{"balance_loss": 0.00175, "balance_bias": true, "norm_place": "pre", "rope_fraction": 1.0, "tie_embeddings": true, "init_std_o": 0.0072, "init_std_up": 0.0381, "optimizer": "adamw"}
Below are experts of layer 2 (counted from 0) of a mixture-of-experts language model. Rows are named router (the router's row for the expert), down (a neuron's output weights, with its number) and show model dimensions 0-191. Each number is 200 + 30 x the weight over its row's rms, rounded and kept within 0 to 999.
After each expert's rows: a language model's description of what the expert responds to; "comes before" lists some tokens at least twice as common just after its tokens as in all text. This comes from a sample of Wikipedia text that the model never trained on. Tokens count by the router's weight.

# expert 31
router,145,149,229,225,175,236,162,134,166,209,222,228,164,236,219,129,210,184,218,172,181,195,178,206,186,206,140,271,229,235,219,252,172,225,233,182,207,218,242,174,194,213,171,211,248,246,223,213,178,202,207,174,191,129,208,170,205,204,149,208,193,219,216,157,181,197,184,253,214,178,226,207,179,218,252,178,207,261,194,179,195,151,174,223,265,224,243,218,205,216,174,179,209,208,185,230,204,148,195,220,213,176,252,196,189,216,224,203,217,187,213,168,189,173,254,197,171,194,195,220,236,219,201,193,229,182,167,195,204,216,168,223,142,128,204,158,152,250,175,176,201,184,211,225,237,198,205,126,196,201,233,189,227,179,179,199,183,225,254,213,213,247,172,193,169,201,240,180,168,196,166,193,215,197,178,207,234,169,143,161,217,210,193,205,162,199,171,130,258,159,225,198
down0,189,232,197,230,195,210,178,164,180,177,218,133,174,222,201,166,181,225,256,221,216,195,201,167,248,228,181,212,186,169,194,187,183,234,238,227,222,203,195,140,207,166,211,199,223,193,194,194,190,243,167,252,222,222,208,207,234,251,204,178,214,215,165,231,169,205,251,197,179,226,205,194,262,134,212,203,160,201,184,217,185,190,189,198,204,250,277,159,208,180,220,181,243,198,159,201,211,245,175,195,276,172,223,191,211,229,214,202,202,184,166,221,231,148,151,230,194,195,241,176,191,233,235,211,210,216,163,155,161,254,231,198,211,189,197,185,159,218,170,196,166,275,207,197,181,179,194,224,122,232,169,168,237,251,180,164,227,226,185,224,231,189,216,130,198,207,225,219,229,239,272,228,169,204,236,213,204,195,215,170,133,223,266,220,198,155,204,199,224,225,232,213
down1,206,157,160,124,169,180,172,244,262,215,193,205,174,196,164,206,153,116,174,173,234,201,205,186,229,181,171,239,234,227,214,198,168,226,212,186,211,187,211,210,181,194,153,226,206,159,194,183,211,240,219,246,222,228,230,196,206,174,200,194,215,187,222,218,154,211,180,186,190,243,217,183,163,197,225,195,217,209,189,201,264,194,243,193,210,196,237,221,247,183,204,230,240,201,191,181,210,218,235,239,190,248,189,187,278,161,203,220,175,200,230,191,182,215,163,169,156,174,176,120,189,219,173,260,226,183,234,219,226,212,220,250,201,204,186,174,160,235,159,202,222,251,190,141,154,179,225,164,174,189,155,213,199,257,210,164,173,188,188,233,131,160,215,172,204,159,194,190,242,170,225,191,181,250,232,177,236,175,196,161,202,201,210,207,194,169,173,268,262,244,200,218
It responds to: Abstract noun endings. Noun-forming suffixes and common nouns ending phrases, like -ation, -ology, -ity, -ism, University, War, game, work.
comes before: " of", ",", " and", ":", ".", " in"

# expert 11
router,189,186,172,118,174,132,203,184,241,194,185,151,243,213,171,251,213,254,184,220,197,215,229,253,229,199,187,161,226,224,175,156,171,194,176,242,216,232,172,193,193,180,218,210,262,135,191,241,200,194,222,238,235,179,231,213,223,254,229,180,171,178,226,249,230,181,177,180,244,169,230,185,196,193,207,174,209,202,244,168,204,177,199,194,240,178,208,140,207,264,196,248,205,244,228,217,187,226,226,218,188,202,230,188,204,236,193,262,242,198,199,191,204,191,269,236,193,227,219,202,190,212,164,219,206,220,239,203,191,242,192,211,223,206,201,191,233,219,224,215,214,215,195,234,200,178,215,213,226,230,227,205,150,174,179,198,231,184,237,277,171,191,207,183,235,174,277,148,256,173,207,190,200,230,218,221,237,210,197,199,142,237,155,205,189,244,205,139,206,184,271,206
down0,223,235,182,165,199,208,205,192,223,198,221,224,223,258,239,192,177,183,171,178,231,158,205,226,207,214,167,203,217,182,188,190,204,220,141,185,189,185,228,189,217,186,246,293,142,173,227,222,166,254,194,220,181,189,179,209,209,210,208,191,172,169,242,226,264,230,234,237,201,222,202,159,194,266,256,214,199,202,197,231,188,149,231,143,216,162,209,224,224,185,204,207,197,152,184,163,245,211,164,201,231,219,210,111,209,188,199,228,243,236,209,232,275,214,168,149,165,212,205,194,150,203,201,179,230,171,190,172,217,144,191,221,226,208,220,190,255,156,163,227,153,163,182,204,216,268,218,228,236,208,198,191,216,208,199,195,196,241,206,224,237,217,175,186,218,216,189,191,270,181,190,265,162,237,191,163,192,234,263,171,251,212,168,164,177,202,200,192,198,186,183,216
down1,232,142,184,190,236,199,203,181,268,183,184,187,210,173,231,230,217,189,248,149,173,223,187,252,198,198,160,156,225,210,196,244,176,146,175,202,212,192,186,182,149,182,244,228,199,206,282,184,167,150,189,233,214,239,206,175,200,209,248,218,186,174,206,157,204,198,184,177,157,197,179,213,170,186,229,173,133,172,151,195,144,235,219,229,250,179,165,186,183,215,203,240,232,257,202,166,202,216,184,234,177,178,186,194,262,174,129,201,222,232,145,202,173,166,213,201,221,226,222,196,185,255,228,151,174,180,183,244,223,202,172,197,187,248,213,200,228,207,245,240,213,159,176,177,160,217,211,209,210,233,235,219,209,220,207,183,179,207,261,167,249,194,164,169,191,205,248,209,196,190,165,182,236,171,153,202,225,210,240,227,242,228,191,225,191,177,230,207,160,180,156,261
It responds to: Verbs and participles. Main verbs and past participles after was, were, to or a subject, such as made, used, known, submitted, joined, written.
comes before: " to", " by", " in", " as", " for", " the"

# expert 8
router,156,167,217,216,178,240,241,174,228,190,239,181,248,233,185,233,144,193,223,191,136,207,214,197,160,207,100,199,177,230,192,193,166,204,234,251,238,156,200,199,174,131,198,187,231,220,220,139,169,194,229,160,215,258,160,172,222,186,229,206,204,146,201,190,206,220,180,203,247,191,222,177,183,210,189,259,220,212,223,236,202,184,219,201,189,209,191,201,247,176,200,243,197,189,225,194,197,184,210,221,207,213,168,205,236,204,240,162,225,192,203,192,241,145,265,158,221,192,205,245,192,210,211,195,174,162,188,219,178,256,234,197,180,252,172,207,202,173,199,232,237,221,217,208,191,195,207,214,170,228,262,225,173,211,213,169,180,197,180,166,233,150,191,142,185,254,167,248,203,217,222,233,194,204,154,156,239,144,247,189,123,156,207,213,173,234,190,204,172,213,179,233
down0,173,209,184,211,223,197,171,180,168,136,171,227,157,206,222,224,161,195,203,154,218,235,212,225,201,244,200,196,173,224,164,213,181,193,155,241,198,175,231,202,230,224,208,191,163,233,210,145,208,186,222,242,198,211,169,213,181,199,188,213,226,256,162,216,199,231,171,218,137,242,191,163,191,150,251,196,212,223,191,234,242,146,226,191,140,177,216,174,196,208,226,178,227,182,224,205,213,242,201,185,197,197,248,193,263,212,215,204,176,168,195,194,146,203,206,187,141,145,98,214,220,195,258,192,179,195,266,220,187,188,177,209,186,180,185,183,202,184,154,156,224,224,208,228,216,199,174,209,207,192,186,238,176,241,191,224,228,192,207,171,157,159,143,168,198,237,198,228,221,206,227,174,122,182,210,195,199,266,136,162,207,207,264,237,188,167,169,191,227,161,205,252
down1,188,166,203,198,211,148,179,226,218,164,204,251,184,137,200,136,213,199,229,241,219,150,197,185,195,209,203,169,227,180,196,232,225,190,230,234,168,235,216,205,245,217,183,198,199,169,232,213,161,117,200,212,143,179,238,254,208,226,153,186,187,186,234,198,199,234,154,166,212,209,215,218,225,147,237,218,228,159,218,142,178,204,227,226,192,229,207,221,160,228,185,175,185,178,252,162,203,198,204,179,158,208,153,196,163,236,142,186,185,188,163,189,230,136,183,251,119,205,257,151,175,239,172,192,192,209,234,238,215,186,210,195,257,215,203,244,220,197,193,205,157,145,206,148,168,161,197,137,189,171,171,196,173,220,210,178,214,261,207,151,169,204,149,206,235,215,208,169,172,200,251,207,219,214,233,207,216,216,184,203,198,177,210,181,194,179,180,190,159,235,195,166
It responds to: Prepositions, dates in tables. The preposition from or in, month names, No., New, part, year and season words, often in tables, lists and sports records.
comes before: " ", " the", " of", " to", ":", " York"

# expert 36
router,211,255,192,192,162,111,190,221,230,220,229,208,199,186,187,211,218,160,184,245,195,174,169,169,234,133,224,147,175,170,166,258,223,194,208,196,179,162,201,203,164,239,193,208,205,212,193,179,221,166,235,165,253,181,223,149,154,239,262,237,211,210,174,256,192,157,244,165,203,184,173,227,161,153,177,234,177,193,227,223,154,216,184,174,204,165,203,192,237,217,185,183,236,177,196,168,172,187,216,218,159,189,170,190,206,225,240,288,225,180,206,183,251,198,214,188,232,232,180,155,150,190,164,232,220,235,194,235,259,152,235,201,228,212,176,200,187,184,199,158,166,181,187,157,248,177,153,194,152,185,209,206,204,165,203,149,164,213,187,212,224,151,200,224,239,225,234,225,178,225,219,180,190,235,137,192,185,199,142,216,191,176,214,183,203,201,182,180,195,184,203,148
down0,247,188,146,231,145,227,237,217,162,242,187,236,176,208,144,184,232,190,199,190,215,184,205,176,225,144,151,236,145,227,170,181,211,189,216,222,231,158,215,210,261,217,195,148,193,250,170,221,199,194,244,167,176,181,237,195,227,187,183,134,191,219,196,231,190,186,253,215,144,213,189,219,188,214,212,153,243,202,197,209,220,173,243,229,223,203,198,203,205,227,212,218,180,186,120,176,248,248,153,223,217,192,203,238,200,261,222,165,171,204,116,231,195,175,252,207,223,149,229,206,155,190,212,239,163,208,196,206,133,188,175,204,251,211,279,189,201,208,182,207,219,256,208,143,196,141,196,220,188,222,192,204,218,176,219,199,252,179,171,218,183,195,253,209,208,207,223,151,227,196,178,173,226,194,175,177,159,190,189,199,198,187,181,192,215,237,158,197,199,205,219,231
down1,219,260,196,214,186,202,237,136,216,218,195,209,228,200,154,172,212,197,239,206,121,172,159,198,202,181,212,189,202,234,217,173,233,211,160,216,173,179,185,153,264,213,244,191,210,152,179,226,197,238,236,192,228,179,230,223,191,265,185,188,204,196,138,168,195,187,216,178,173,159,186,182,224,223,220,200,179,177,239,210,174,157,200,184,240,246,193,201,163,189,216,210,176,265,199,177,207,214,235,176,215,170,214,257,139,157,243,195,160,218,92,161,204,206,202,201,203,207,240,252,177,204,159,174,185,203,180,214,201,213,263,202,176,179,210,266,173,178,243,179,185,181,215,202,210,194,175,201,231,230,207,251,207,235,168,173,183,186,150,227,209,235,236,204,191,180,199,183,137,216,211,153,194,173,188,271,178,234,197,206,193,247,170,206,228,237,203,184,167,223,239,150
It responds to: Preposition in. Locative and temporal prepositions, mainly in, plus at, into, during, under, as in Born in Detroit or in 2019.
comes before: " the", " a", " his", " an", " this", " addition"

# expert 39
router,214,231,170,208,169,181,183,193,182,221,162,218,213,220,195,208,174,202,188,239,214,246,198,157,201,192,208,200,170,246,213,184,201,224,143,224,188,196,157,212,193,195,193,176,175,201,144,185,195,221,263,201,184,193,215,168,269,226,215,215,250,223,192,192,255,165,250,243,162,229,176,202,244,229,193,157,212,240,193,194,232,187,215,202,232,226,230,172,173,161,175,256,151,150,194,212,245,175,155,236,182,216,215,250,193,222,212,169,237,152,152,211,218,182,208,204,169,163,207,259,143,213,160,211,125,201,229,199,133,208,197,188,205,136,263,178,167,165,226,221,182,217,143,201,158,176,199,258,183,146,168,213,226,167,181,199,230,185,192,241,145,216,254,196,193,190,157,189,180,198,195,223,200,198,216,199,193,209,225,201,143,233,161,222,234,224,187,210,259,178,215,242
down0,158,210,231,164,224,213,178,190,191,201,197,149,224,172,203,205,161,176,249,218,213,277,172,227,195,158,146,264,193,179,185,186,202,238,169,180,203,166,172,190,207,218,219,242,180,230,202,205,247,165,214,188,200,168,168,211,187,206,217,166,180,160,155,231,188,242,230,199,177,183,160,161,201,229,195,163,263,147,242,201,207,182,212,227,175,160,181,172,211,163,199,145,176,139,231,135,196,177,217,232,191,215,195,200,225,202,198,240,240,187,201,201,185,158,222,184,209,193,208,249,181,239,202,232,195,202,222,161,227,241,157,223,260,181,221,171,227,148,200,186,186,170,185,190,131,201,149,238,140,229,198,198,219,161,255,174,202,222,189,278,189,171,251,179,257,166,213,150,204,233,226,216,243,245,210,188,151,228,229,193,193,209,190,197,262,184,199,206,197,194,210,229
down1,123,241,213,192,161,202,198,196,165,210,224,216,184,224,172,216,213,151,186,231,181,221,159,169,203,153,216,206,204,209,212,187,205,176,202,167,204,201,219,198,159,174,207,198,202,190,195,223,220,228,201,238,224,181,176,198,207,217,209,159,222,219,167,150,187,177,313,147,192,203,165,256,173,216,195,171,194,215,162,205,242,139,188,185,212,217,183,143,164,218,183,174,198,157,209,207,199,243,271,247,140,241,178,222,180,202,190,238,244,150,82,211,184,214,218,190,205,180,187,173,178,230,211,203,186,199,173,214,172,214,190,181,192,205,249,212,201,179,155,196,190,228,155,207,225,182,138,203,191,219,184,132,188,198,205,196,216,167,216,203,267,196,183,180,277,191,198,182,186,201,250,200,263,211,211,214,222,232,199,227,258,227,238,238,222,173,206,194,209,159,235,172
It responds to: Conjunctions and clause links. Conjunctions, relative pronouns and connectives joining clauses, such as and, as, that, which, though, when, despite, before.
comes before: " the", " a", " he", "|", " it", " they"

# expert 5
router,223,165,168,193,216,238,230,216,240,252,201,191,165,194,250,191,233,192,229,249,221,182,215,235,204,230,143,212,234,204,196,217,240,138,222,237,221,242,249,180,280,215,175,191,171,210,248,162,155,169,171,180,194,146,211,198,243,195,193,192,187,204,231,185,207,232,221,176,143,189,148,190,205,217,209,176,186,201,208,175,154,184,231,194,241,247,201,170,241,168,168,155,173,195,150,145,203,190,179,207,229,144,174,199,193,226,191,177,169,200,226,248,166,187,230,207,206,216,224,230,223,168,163,208,235,158,195,174,261,172,194,250,230,163,174,230,151,215,165,203,204,202,169,205,204,185,141,173,247,207,160,199,221,160,235,189,167,169,262,150,243,191,181,178,185,230,243,156,198,160,167,212,219,224,192,155,231,218,162,228,181,193,193,183,235,162,183,233,215,204,204,240
down0,177,244,173,233,219,215,161,203,144,233,203,155,188,208,155,209,248,226,181,164,209,198,228,244,179,169,169,240,240,196,171,186,202,201,242,151,209,212,191,237,223,205,210,234,207,241,208,214,224,200,209,185,182,157,215,193,260,310,184,199,173,182,214,178,158,173,246,195,238,232,240,223,181,132,233,190,209,154,228,197,173,151,204,194,199,191,229,214,195,192,257,226,205,201,192,173,222,190,256,204,216,198,192,245,232,192,185,165,248,217,226,146,128,232,213,210,188,203,233,234,207,233,189,242,241,187,246,228,203,176,247,168,246,217,226,214,201,225,186,176,226,191,225,165,218,194,138,190,132,163,224,206,182,175,212,174,206,227,198,160,226,229,204,242,190,207,206,158,155,262,171,138,186,214,190,181,208,223,195,231,194,193,225,185,189,215,165,148,250,228,201,168
down1,198,197,157,179,199,200,246,172,163,171,238,184,181,259,110,249,186,154,146,178,219,184,196,221,209,184,148,141,143,250,214,262,212,144,232,237,198,197,210,241,210,244,187,233,192,236,191,191,174,168,140,180,177,173,272,182,180,202,204,233,184,186,214,172,197,181,210,176,203,209,149,192,240,189,199,230,201,194,207,199,181,191,213,218,156,211,229,175,177,196,224,211,194,161,183,250,209,222,190,185,238,206,193,227,160,259,263,223,175,222,211,207,226,186,185,188,197,196,245,235,163,191,170,206,118,215,144,207,208,246,206,197,211,230,203,136,194,172,175,177,211,250,228,212,158,223,162,184,205,229,219,222,233,213,174,129,197,271,231,227,149,210,180,219,174,221,191,181,211,190,251,259,182,195,204,203,163,210,197,231,196,238,203,173,206,215,173,197,188,185,190,178
It responds to: Plural endings, closing parentheses. Plural noun endings and plural nouns such as families, parents, streets, plus closing parentheses and percent signs in tables and census text.
comes before: " |", ",", " of", " and", " in", "."

# expert 25
router,207,231,199,197,167,208,210,231,168,143,161,190,150,225,170,249,168,207,175,246,213,167,199,170,235,165,149,183,171,184,218,211,190,191,204,212,182,236,250,198,236,236,204,194,149,218,220,218,180,171,170,180,209,228,163,192,194,242,200,150,265,176,162,201,169,181,201,161,170,181,225,221,240,168,166,254,158,212,203,240,236,166,262,211,246,195,251,181,248,233,199,180,181,238,222,216,239,199,197,113,226,221,216,220,164,220,147,246,167,200,157,211,166,212,169,227,189,193,196,206,177,195,217,237,214,184,187,178,197,195,180,205,220,162,223,142,226,260,266,143,198,215,196,204,190,134,169,212,238,252,228,161,232,258,187,186,202,221,186,199,238,214,196,233,194,202,228,197,217,226,168,182,171,189,241,161,217,172,184,184,212,205,175,265,253,193,174,222,217,226,188,210
down0,229,145,221,239,195,188,184,246,206,217,187,202,211,270,166,252,256,223,218,186,218,227,198,146,202,177,176,196,201,193,132,231,174,176,182,217,205,140,162,180,215,197,231,192,144,228,179,205,148,203,182,159,181,219,224,194,224,140,245,216,127,218,180,233,214,199,172,210,197,126,241,186,219,163,186,188,212,220,241,235,152,238,168,223,184,262,171,250,223,199,222,232,201,213,149,264,195,189,211,163,216,282,182,207,174,192,170,170,216,185,215,184,236,191,207,209,204,174,158,189,212,193,134,176,220,237,214,197,208,207,166,168,219,204,209,215,225,216,212,269,221,191,218,226,177,177,260,219,184,218,191,242,201,167,212,217,183,244,201,197,248,193,160,165,236,177,154,195,217,191,231,210,242,261,196,225,182,225,218,173,187,177,155,220,253,205,228,170,202,193,211,201
down1,213,160,162,204,219,238,239,195,257,204,215,178,167,226,204,174,162,204,244,210,201,180,215,185,170,252,226,167,245,211,200,210,173,163,183,190,144,209,179,189,171,179,197,199,138,238,179,230,146,228,219,165,132,185,213,251,239,229,180,184,135,243,165,185,190,171,171,160,241,166,229,212,213,223,167,159,179,232,234,223,206,197,208,229,167,235,174,256,164,209,221,182,195,217,212,213,187,245,208,232,195,224,157,248,184,208,175,223,207,283,202,151,234,260,228,200,187,212,222,209,230,170,159,219,173,170,279,248,181,225,195,206,197,204,213,162,249,203,180,212,243,156,221,171,176,218,237,215,135,216,187,244,193,200,191,178,181,218,198,235,193,253,199,219,192,206,199,138,239,155,217,263,223,193,203,187,166,194,240,216,182,170,184,184,191,180,179,206,234,245,211,185
It responds to: Commas. Commas after place names, list items and introductory phrases, such as Groton, Connecticut or "As of the 2020 census,", plus commas joined with quotes or brackets.
comes before: " and", " which", " but", " the", "000", " he"

# expert 1
router,255,218,212,242,244,209,195,226,183,240,190,154,205,189,218,195,150,173,176,206,196,170,232,208,161,183,214,264,194,213,193,239,144,225,242,228,213,175,173,175,188,190,203,191,156,160,189,189,231,173,200,178,149,245,154,242,163,162,209,181,177,186,211,208,225,202,227,187,178,217,235,205,199,234,188,198,160,192,167,209,232,170,223,187,237,197,197,187,205,141,232,231,206,177,206,243,174,217,142,184,161,204,177,187,225,214,225,178,217,189,184,199,240,195,194,236,229,228,199,123,181,222,216,235,218,172,175,186,229,190,153,198,205,215,211,218,182,206,239,232,222,118,155,255,151,173,192,219,172,205,193,193,174,190,187,225,169,160,229,248,203,190,225,230,241,230,155,273,173,254,221,155,176,192,184,256,233,215,249,182,202,193,264,259,141,218,267,161,195,175,178,185
down0,243,207,176,250,180,217,179,199,164,193,210,246,190,199,161,219,183,187,169,191,184,219,166,181,228,174,221,217,180,162,259,136,188,198,215,134,198,191,213,190,186,197,143,112,226,230,195,241,177,147,209,210,219,212,202,210,203,151,133,156,170,219,170,266,220,225,201,167,205,282,224,260,199,245,199,233,225,196,262,178,219,209,256,191,207,212,184,223,227,195,203,207,208,266,251,234,208,205,203,209,186,203,201,225,228,253,179,219,268,172,223,181,231,175,206,169,160,179,200,191,188,250,178,207,198,189,204,155,138,170,221,165,226,183,198,191,182,152,202,170,211,206,178,215,214,222,203,202,191,194,166,178,136,199,213,253,186,192,265,222,202,176,177,207,186,164,204,224,159,220,226,163,248,156,220,169,218,175,213,216,147,223,222,192,173,239,212,241,176,180,218,180
down1,177,241,217,199,199,201,178,185,245,224,214,176,196,236,177,173,206,197,225,224,218,181,213,249,174,211,263,183,201,204,170,224,212,275,190,190,200,202,203,161,208,261,230,260,162,229,243,222,259,196,273,251,247,186,205,183,244,157,198,172,223,209,210,190,145,201,216,188,194,217,259,181,193,215,164,187,221,144,186,233,213,225,198,201,197,179,230,232,224,180,174,199,183,206,246,187,170,162,287,215,225,171,120,187,221,195,214,209,221,185,231,212,198,232,163,164,219,243,187,152,207,170,191,220,193,238,233,202,220,173,263,180,200,216,160,200,225,222,214,234,184,180,193,202,172,207,198,177,195,244,204,188,230,203,188,186,168,217,166,202,214,240,189,190,257,255,182,183,175,187,173,182,226,248,209,206,196,155,170,165,140,188,274,179,150,258,216,150,211,233,198,148
It responds to: Prepositions and month names. Prepositions after nouns or verbs (to, on, against, about) and month names in dates, as in leads to, 21 June, concerns about.
comes before: " ", " the", " be", " a", " have", " his"

# expert 0
router,234,168,199,150,240,186,191,217,223,184,254,211,242,249,189,197,177,235,221,158,179,195,240,188,142,226,226,271,173,208,184,204,243,204,193,231,215,231,154,209,223,230,182,223,168,190,205,254,181,215,152,168,196,153,171,166,239,206,171,210,267,201,209,135,208,241,178,183,188,185,153,191,264,256,214,237,163,169,169,238,244,200,218,241,187,183,192,250,217,155,174,184,234,140,169,188,203,218,244,229,218,208,154,212,167,199,174,166,205,185,204,173,236,209,176,171,226,203,202,159,159,219,182,211,210,194,192,195,222,159,214,177,191,198,176,179,230,164,162,215,195,222,171,250,156,172,259,132,238,191,160,184,169,198,210,198,212,233,194,190,209,224,214,220,220,167,192,188,187,165,165,254,234,164,147,168,206,225,165,172,209,232,185,196,221,151,242,233,195,255,212,224
down0,179,238,142,187,183,227,174,244,203,278,246,164,264,198,195,162,158,179,210,182,193,280,197,217,243,179,163,203,194,210,228,222,205,197,233,244,220,208,238,244,155,217,199,192,171,206,224,252,188,137,220,177,192,198,207,185,200,152,170,217,177,155,190,197,226,208,190,178,198,246,216,203,200,234,180,177,200,161,216,235,246,120,188,201,189,212,187,263,200,162,210,162,185,195,179,235,227,222,224,188,244,213,204,224,208,251,181,214,203,206,276,223,215,203,216,211,187,144,185,223,150,153,169,217,175,177,215,131,248,161,211,207,181,199,227,182,198,213,215,222,180,190,218,258,189,237,152,238,198,203,163,232,227,191,232,212,170,157,214,204,181,169,155,199,208,208,199,225,234,183,197,195,234,250,175,204,211,120,203,211,144,203,247,241,217,180,171,171,199,208,153,197
down1,227,173,233,221,223,238,230,211,217,236,231,128,186,180,174,206,180,206,195,237,199,169,264,175,181,252,213,187,170,184,172,164,165,179,234,215,173,219,210,237,174,210,137,189,247,183,199,190,233,199,191,146,227,252,149,208,185,216,244,224,163,190,188,250,212,199,182,160,196,177,202,181,189,168,186,250,195,217,182,156,145,266,215,251,202,192,247,195,252,155,176,206,221,235,137,206,181,145,189,192,223,208,191,226,213,241,243,259,183,179,181,203,194,238,199,180,272,223,216,186,210,201,232,181,185,184,187,201,196,193,234,177,211,201,211,179,191,196,204,225,171,160,205,191,188,203,177,211,231,205,185,246,169,215,172,203,169,168,239,203,161,196,244,183,196,188,215,208,242,225,215,168,134,157,213,177,237,248,214,141,169,194,140,220,275,192,247,181,162,186,237,256
It responds to: Sentence-final periods. Periods closing a sentence before a new one starts, including ")." and "\"."; also subject pronouns they, They, we.
comes before: " The", " In", " He", " It", " This", " She"

# expert 18
router,240,171,178,196,185,217,201,212,159,247,201,175,239,150,185,187,206,225,249,183,190,178,163,188,214,173,230,235,184,165,235,203,172,185,230,192,196,193,254,214,181,200,170,148,186,159,166,224,201,182,221,202,223,178,220,181,200,185,215,176,235,212,202,196,142,184,175,142,178,189,175,162,233,239,205,211,225,188,224,175,199,273,266,234,176,191,154,220,166,206,187,168,144,240,248,212,266,197,222,234,244,145,201,230,171,224,152,228,214,180,148,240,186,155,239,183,170,188,182,220,205,135,211,213,184,178,216,178,139,175,201,170,227,225,148,188,166,172,221,206,201,144,180,183,209,208,236,202,228,205,233,245,150,198,210,192,166,184,166,249,178,177,192,227,171,157,229,152,194,139,205,164,176,138,217,194,180,179,202,164,215,177,148,201,158,159,213,220,175,170,170,239
down0,193,207,221,200,168,246,210,198,205,183,231,279,183,208,174,209,247,238,199,165,196,241,197,235,208,146,222,198,201,205,239,218,213,214,136,221,175,187,199,221,186,231,220,208,238,216,147,251,240,203,195,196,201,117,182,160,189,166,154,214,159,163,134,187,177,207,234,199,249,169,215,187,195,162,227,211,200,185,143,247,228,184,150,175,173,286,176,220,204,246,232,178,241,218,230,238,234,228,260,154,206,185,182,151,234,193,230,180,192,224,240,218,163,191,202,195,191,206,201,196,195,227,139,190,239,159,201,237,224,214,176,130,173,213,215,177,157,176,212,221,240,198,199,185,211,199,206,183,141,174,174,230,251,165,159,185,188,229,192,189,198,175,231,201,212,185,215,172,223,158,246,238,191,255,195,231,211,223,213,192,175,165,200,179,158,214,204,185,167,210,162,147
down1,211,173,197,234,216,244,216,213,174,177,222,211,164,178,228,176,234,242,193,169,212,218,175,199,191,194,178,214,197,211,204,185,200,246,175,171,203,180,203,139,215,204,190,175,158,189,231,219,159,247,196,153,192,247,152,277,175,232,202,179,204,206,194,203,191,219,221,205,216,269,204,187,249,246,221,170,174,193,204,195,191,261,150,195,134,170,168,224,215,244,171,167,188,177,240,157,199,225,177,165,186,212,198,144,181,206,184,150,145,209,197,219,205,199,246,212,210,200,198,213,261,216,235,145,224,200,200,198,208,244,171,165,189,217,210,245,263,156,175,164,159,190,171,248,166,225,197,228,273,207,208,148,172,168,158,167,194,194,201,156,171,225,158,146,157,207,156,247,193,267,166,190,160,198,229,204,173,232,193,230,227,200,176,210,192,225,225,203,231,256,174,189
It responds to: Field and cell separators. Colons, semicolons, pipes and slashes that split table cells, infobox fields and lists, such as Founded:, Helen Mirren |, Atlas LV-3 /.
comes before: " ", " \"", " Total", " The", "00", " A"